config = dict(
    n_layer=11,
    d_model=256,
    n_experts=16,
    experts_per_token=1,
    d_expert=288,
    d_shared_expert=0,
    activation='swiglu',
    moe_layers=[0, 1, 2, 3, 4, 5, 6, 7, 8, 9, 10],
    router_score='softmax',
    normalize_top_k=False,
    routed_scale=1.0,
    balance_loss=0.0129,
    balance_bias=False,
    router_z_loss=0.0001,
    init_std_router=0.0115,
    lr_router=0.00181,
    n_head=4,
    n_kv_head=2,
    head_dim=64,
    vocab_size=8192,
    norm='rmsnorm',
    norm_place='pre',
    norm_eps=1e-06,
    positions='rope',
    rope_base=10000.0,
    rope_fraction=1.0,
    qk_norm=True,
    attn_scale=0.125,
    tie_embeddings=False,
    parallel_block=False,
    init='normal',
    init_std_qkv=0.0399,
    init_std_o=0.0,
    init_std_up=0.0399,
    init_std_down=0.0,
    optimizer='soap_variant',
    lr=0.00389,
    beta1=0.95,
    beta2=0.95,
    weight_decay=0.088,
    lr_head=0.00844,
    warmup_steps=50,
    schedule='wsd',
    decay_fraction=0.874,
    decay_shape='linear',
    final_lr_fraction=0.0,
    batch_tokens=131072,
    seq_len=1024,
    doc_mask=False,
    train_tokens=612000000,
    steps=4670,
    dataset='wikipedia_en',
)
Below are experts of layer 6 (counted from 0) of a mixture-of-experts language model. Rows are named router (the router's row for the expert), gate (a neuron's input weights, with its number), up (a neuron's input weights, with its number) and show model dimensions 0-255. Each number is 128 + 32 x the weight over its row's rms, rounded and kept within 0 to 255. Numbers have three digits each.
After each expert's rows: a language model's description of what the expert responds to. This comes from a sample of Wikipedia text that the model never trained on.

# expert 6
router:101150126088099145109110135147091084165129120147117123128145106139083119119148130115063167099146141074164141118090065080079065141152123101106147132123113164200184085124144127109129145131082178185136194126123122118114129121080113219125154090137140115099142101134095118183150162164122119156175176116144118067156184142180113122122114112170084141128133082142118116104197111085183156175113181165101158110116117187127139126168198153156080137099137178107165142085101180162120125219152156111123163101115128134086152114105087136198133186134121151203124133142046145098146088148078113132136093090103105125077165110141119172153086099136105103098137054112217138123098112151089195069139136164136144136095133114104140121135111128066112124167134145149160126123150129143126187145164133
gate0:112088114057127087130138166146170128173120159086138168103094137146110149096126153170101131104123125135156135176172130151140185129114136136057127124106051073170071159122163181129117173143074134163089132156103148073155143116110152147163158162076110140145109104120135150138137153153165132073108124109093122140118087159120124068158164181100087122178156081056131092166113165129094157091069124120136089108094111123104134095083110119119206117118153123141144079147165107144150114160149144103140159075112070109110096158129186134072116172080074118178186095224137161119100138078168157195138084163105112135119137181125137145146093128176160140158197175097147125105109078139171142181072153112141134142125131095115145129142116070217134118173077116112094117110146121080109138141167124
up0:196161160173058173149122121147060136083107096129153103099082169151160132175128096122154147153145110156103143158092103152117110135191176085191113151138114163162105155151107132083108150071166189094143131092135018150145113064122170118079134156141154096057156186186066140156076141107093140089170124166167146130105085094123105107108179097142126096061107155131111149179107145162121069141159185170116169147151080108112106126141050127148085133165090116141121143137090101148101068096082140147117105144108089132124130139148079157151139127122168124091123121097112141155144134182081099102146119147141166189116090114165092148118126130121097156129079090125121152088078133118078147110169095083127124153124153109110106174170143145118170150152149175216074109147162142142149140122131126
It responds to: Month names in dates (March, June, October), and mid-word pieces of proper names and places, such as Newfound-land, Pra-ia, St-ock-port.

# expert 11
router:101086171095078068155119188150126139164098159153137121119146106121094122153101096099097093155169177111176143111115089120141109123142154083087103146124097156142155145114156159098100166121112089167163131125090147175126106094106117154133169145129114121133135134148067104121153164109087154102151238075165102077193176158169170103136101199161173142186067094153139114058136136111153107147123135161125134122114073150102139147147127115155141130148153094143120181133120139132059167152115069135146095098181083066117080128118101105167131186064126180116126107146120159158073148162077112133079139146133175145129197135172134137130123163052138107113091133105151101167099154124156170129164122124183079117103124145118164076104135042108117164115085124148125068145155110082082180060135123
gate1:159135120106135140114163104090119113158094148109055108085115175148160139153122073159147118132204181167098095156113036179137108139101104132153091120173151143045172160134154123081144140097138166111173144176122132102146146115114156092122120198173101182154135163137175132115145204231149093092117124153084111124164127137046091131149169109136146139140098145166146147112107142127092216125142149079161114077127099177114103082106126140137085152152145100135163100137183173077170066105149127136090147174159126175079113140161148089089099088099156138169153080190171121127174209137113185135150149145130124119149112117128071104123111109154111130121167141142104109116182110128107098142157110113138176114119165121141097085119107105126064176181117159131148181130141119140178137113155156
up1:146118170105143133122102163140154152190067172072107137152169105176105144193127086206120138138122138122175108071151094085094093136107141098117079113134137126134142179188105122104068206135151157184127179112169073119122111103181130111120190142169103149131136093129123153142130091118212176151113061151138135156128183124113124132120157120099120140067107157130148099129122151161150147152126129229155156144145165133139190116142146163126105105121188137143107134176122131176169143159119164144101102110116156156128118173170098127078117131153112178157115088128134149143183165156202111104143160200141076093151103140107131126114150045096195149203162103112071198148132116173139144117106105091184156121094156150150087094091103107127110076138103137091135159159145154171119144135151149
It responds to: Prepositions after a verb or noun, such as of, to, in, for, by, with, from, usually followed by the or a possessive.

# expert 2
router:132100145056110088165118120170142167152076121121088128157171128092110193134164126120165101139135143110187100098112085127099122088120156065151069099134160112130169086076115203116178151124148173153120141109117115169091116064111085141130153120130120136109100128137128112137121155122095050082152177114087127100094142142139162118097108175122179134145163113227092164135123117078144096145147177170098132094086073173113195134143146148178111158144140118134121132117116165110102160171104124115143104080117116098077116064066136107191150134102113126180118142162144097157078106216099100134133086203097147153138131132162096147116170161185149100068128074181129102158121117126138170092131106158179124109084163080109152099070065061099128160120115192123160118117129093112124105109143132
gate0:113143146122089098111111166154118112184135124067124170149192148205169100136097139136149141136201108143180117130140099186094115134116208104116135160152138121097153091162144159121191061075123124148160054125129144162157109186163107180145147129139219127140125115177127125131081120059100069081169140145111105090132128120099112116111168160183065131114123108212066117110165120149085122143108111149131141130072098137112115159133116132116058138124106061101135107089146135145075145070150150113136097057137184144108118123130131078125135128111153116191105198120123092171136128143128095146107106162168108078090142119167077117155139153092096110065150143134054132161175177141141141106092127057136099096143122107135108139112122148115161152107119150086175095134168169154111189153139102
up0:154155137116160089150225101143185156121054136163146099107112085116113125197102145125122146124188095138118107089096107077166079098146163144135134076129135088175096143128067126122092136065157203133132184189107178112071115113121211178110167120160132124140119150109125127182164126160136140144067127119131119104135118112133115119160169069160106110166147092130101142079148094109141134086134093130111068125150176102138141164042191070158115124152111138095092138114122198133163114142147065091081119177106108149138195134113139115091086102090094141090172131121124148054149158102100095078165114134174147125128057144100104115095106096106074121155159088137136088114099172198117118139136076112187124104160092086182127143144113108120120120171143129136134124130151079090131127139103106
It responds to: The, a, an and nationality adjectives (American, British) after in, of, is, plus list dashes, heading == marks and table pipes opening a line.

# expert 14
router:146109136100127128113123158160180141213081153135149160165119090140082143141079135150120111082127132061130155166113147141111129132159111087105124141156136168156171099118121186107138132124111123152155128138104090124175107161175114121062186096123107106130069087138116092092128162087097171164202174161044089139116141081138157068120063108106154100185198138141057123109192138134135102185110180135135131184098062143120170100124168073177176165154097118098107155131092117119057108150096152123142092116145103103051104167141114123149140213156141160092080126146127112093105131132131082143103101179112189087117131104126086163135043137118104138121145067125119085149151154175155108089155130148145107160112153162145130097101102086113088157096129162138154108125101121072104158143152099
gate0:142089124161117140167160155110145104147128159157131141140112116165123086149123138141138146129116101158152130181204134124126100163105150146141134184148112134157158127144169141082147084114116148160150112174106120136118155134152138091053151124098109209150088144114129172172132156117121021094148107160055096160169096091125140145109129154106116100077129058160096123170120115101106148152142134172122147128163126134125155110163175112068188067063098163181102089151162114126103098127216097084091220171102200163119137136175110108179176137098125147129125160170101096165088147164130138119104097143149168126155139125139108130153151100149147146150161133112141092200114108175107180105159110051164176123083090161098101158159142083052157150091116127149127123172105148123126149061066113
up0:202168112078155130139085113135170152079137096089163117074123152109096143091152101076111144135122148101139115094030155121179090114159104155126111094130177173098105098113128140142087155117124147131135145066135119101149095147083157113147105150200154111119149107149113111064187097126133159158149132091179133112098161136115125150129165110135131109109124177072146168110118127129133136114060133063141077114088136145094118162096114178135115204179146106102180174063119154098098149106045186163117045104105093131126073110088118093109101112138141123137067093114157091111143119088118077145134153103148096143089084116149179135111098125165124131121116120127114105107114144118202151127132176179099081117136202121155126100138080187144094127138111155124088102092137104151026123195183138
It responds to: Line breaks, closing parentheses and quotes, and closing == of section headings, ending a phrase or line, such as "(UUP)", "Track listing==".

# expert 3
router:156134183120094122186139154136120062199125084162182145143180139127058168146103122165116117155204184122118168130119148112110073126135090134160082141118185218142121103102133170102115138125102132141123102116101131129135100120116080120066138082110079148208086101132129112142200117103082132122157158157065117096136139135144148133140175141128137158139151078161111155099144077090123122126151180138088171108098094133100092115125188143135158162190114075084115144127142118128133138184116095123098130136114103100114162091106066153130127153096173178181117148156127105116127090146072115125096089161118125123112145163146131130125062154104163143042096085090204077141096104133125193104136124140183113177103215133134141115150072140143070155133128130193122115194117105109137106112100079
gate0:169119185159109088143142111147108136186143170091167126192122191192166165132165095123077070143207117130113149112158125145207156111089106176146139101139130166114168117099145119129129132156115096132146197147080133113142142133152064176123177147134147094164113122162066077092174173120132113117106072112125167174172165095088097092190122133156109134078167110080136095175142172117151114151118144107168187125137120138107096095073137132133138164113138085141106138120166103156147094141153135164120135139113207126104159109134091150137122166125131206107165136156101121137134156148147112113132107115083113077117115156099085120131180135131184149136154035097154099166114106139083123168167144151139157110176120110128113091134107140142119141006145149119202081133170131100112131042096137
up0:098096089148130152128183188159075138130122099179144070140138155136111161072110097130117141138157164099176168119078133113063071153116148161063137111157140109103155117138131124146166155106070132163134102081093160113132087122126122124140111063144111122149147146165118162150138213063128131171103071134170116104125101145160098199153093151114122103161138149151144093113165167105138120150155131119153069188193126122093084101095157157129073139122108156097100123146144148150172108082108098129210148140108150088161089115156172167130162114123134090196183134090173122097090170117171183137090113131196143133167047088124124116143121088135101125118075136115125074085140104096136144159072121162084070115053131055115163113173139146125121130168151089099128170140105113175181121112089104
It responds to: Word pieces in the middle of foreign or unusual names and words after a capital first piece, like Ch-ry-santhemum, Hi-ka-ri, Hist-ó-ria.

# expert 12
router:137142095080045187135126155158174151148135138127126123114105129089075163128128117113132125069169168102158155159118081104140168069161097130110131157149127160079152097165163179081183170043084127136195122195142093125033155080168050142096156090127109131143089139150109102074141192148090158160155143093108135090164119147110141115128111126107133111129157110104086086124148097070174147165123135194113125090131096125097147128100123134153128137160146164156139121103115186109133191177129125098128093124144115132136143094116105132131161152076083159082184158144077157128094112127148086122111117135115149138117181128123143110137116140115180084042142119187159101151111166076121186138164106121187163108066150101113171091125127117095128150079168193098090070155139122144076093156123137
gate1:083126065049153125162137151162167114127154116083099159124124114098157098162164151070086120129171106142066133087139093114090125147158100123119167116151068146183160138151190190104120159118193153105135150122174172150142084138095112125099116133139119113091130111093103165169142142065062074111069095110131172107090133114113126059135105099142144124074111118117120120130111100145137119079084123173135177154117169094142138158182099113154101154137183089223122132109133101146099155140118122160123083115118117186132122098142031100094140125127097137117121145097086060156111152115151151134107124140134138154195141042184065109187078140135159119140146134103125116154133142131185148108146080165112106161154179098097124140087113099107152189145099125161067137179145148149135065172187109
up1:102099089136136141108053159149137141108123113148138094123147163183105127126208064085121105093177165127113156145095055164172182188101138173148104094149106153188163147121142149112127119138102085117192079069143152080148109105092142101146110141109072154116038076184124167109119168113120142097098127110133210139162123205098148210048153102130110136110074168170123120092139129151081133152115178114127137135158111162152103105090115155084173142102145120130138149077112083131120098110129125110071137075126163134125104097157112104145145118122133111087182142161149157111126198168169183091125126148166166120158180120146141138191115044134158175137115110118075097090199160149080101122098114101115103131136143118092136116118121088110108091142110144101109071096110107161099121118136100
It responds to: Word-final suffix pieces forming adjectives, mostly in scientific or medical prose, such as clinic-al, therapeu-tic, apocryph-al, -ological, -ular.

# expert 8
router:115095137063112091175131113202194136180154089118133143151092135091124161146088068066170144131188146132147171108086076102120155101118139083143099111124114105120117060113122177084114156142132128175189128156114114128140087105147109160129146115068134104151098088157125143097112137110091124145123155135099111105109158092090147037138076127154176161177139116151101081084166165131126121204139165136128129077095076142068116155080136162177130170165161109136132160102104155138117135138117091128118151101104122142091149046164100078188140183064126150172115135143112106138134095173123083150112107141101119103109142150129136145163129219099115162124092109107187100153133075119117152088134085106180136114136140136102133082078111132078103130092136123111091085070078147074029170138148131
gate1:168142106101162140125118153102129097109151198152090157160052173159177134145129117101171140094159167100144142137159129171182124155161160094105092120133138126158153132183135147091187113078158126152170123092113088117121113128134155119127166123118138096087144125158177130134118098082197132112098179098124140131164117151134091106185149159126133131153182172147131079095138083118178150134099100115129106100092087097163109112127109148122109175125101110096157125070077088153166146188138162160124154147138066196101124106149033158151169074108154077144144137138092124122149156137136135157108119157109109125135071143160103112129085136182098156182099076090186151122083096104113147116157030171205169160171093111149215183103103119056099130127118121143122102114130103068071098118095091
up1:105115094148153092167157084079120061155105115110130127136071130131132146114135173106044175127123160075124082145118114096122087120113159107059138210116080144112142129084112066134124180109094165072112123180135139135108120124188092091162123163123093160086154119049079105102195120107148175173103150114126149142115171153095110131121115158077117120169154116131107122087176166177101142190150109148163060099136135115115129138174110103143149089096106139122100158128138203153112173114103113111078132085101133092080155150177135096150159072128103168103189167146117207155171140134158115114131137133129119127122136104162131148174156102137212136154186087079160118070109100149101125102144116124174112170085124099094147120094107159101155111164056106164154103107100122132118208158129181
It responds to: Office and institution nouns (President, Minister, University, Army, coach) in biographies, and hyphens joining compound names like George-Étienne, Marie-France.

# expert 7
router:131089135100110107134137155132129145171081118172164127161154125142143171155105108122128106191120113093127179100118120050132107131095071083083121109109158135163134060070103164122116131095111138129128127146152080164089107123107127091126091097115083109160126124164109109110176117094116142091155165153107095078149144147196159110073136172206124123137100096143145109106114123141166135150148104125130127112120106172071153143139134052126118175116106055119129153126147146161103181177130102137177114037136146129138094086151093125165173143127122139170168123160111140162106164157133111148150079126138153125065182152204078130178017117154128085017096092111166119143130157113107146093134143134112061137065112134075151093055126079107108151153153107142174085072142156088116120106145097
gate1:220096120060131139117143134101152103126106109096165113145115101160102122147160112038174159117147136110178162146145023176141128110141148170119120134139126105099108160174145098141134137108144134140146098137065141191128120140109033160180103184129103165112094061112109174063217122120143127149160149101152138115106170132128144146092176167157095077089095124129115149155093090125160142127165100149121070082122136137117180133182133091152146159119141066056195165118108122111070081166161099114198155166114196072151105126119121102123141113134111164119114155095153151103052177139142094151133158077125085143142115108081089080130133087130142113091125150135163169135144115173118066133137120176095081146149125111115170073169110125129093149090137117140142146167155156143126153130087129
up1:152129143108139158142120150132073114169131117095125129176100103129147126135143157120112198166147101136128104099154136136110147113167173121122120109178123127156089113152134152175159118107199145121158107145101147089030163113085094110159142160135100121130100109084116134129168132149134046097108093145065131123129117040069149147199118136145109079104131132150120089154117155171160125110129118120188146155149145117069084133090098071164132130085071166098155100125133124058106093138122022116183122124114184100140134137147107073121150088077082150126111111187143138137143213169076152095125108148084167110186202109136185127154082115101153144120115073121154126126137115113098111120129141157041078130095146127150184136144129070112185154047112172094152123111142109137119165138128187
It responds to: Function words such as was, as, is, he, his, were, had, often opening a clause after a subject or a full stop.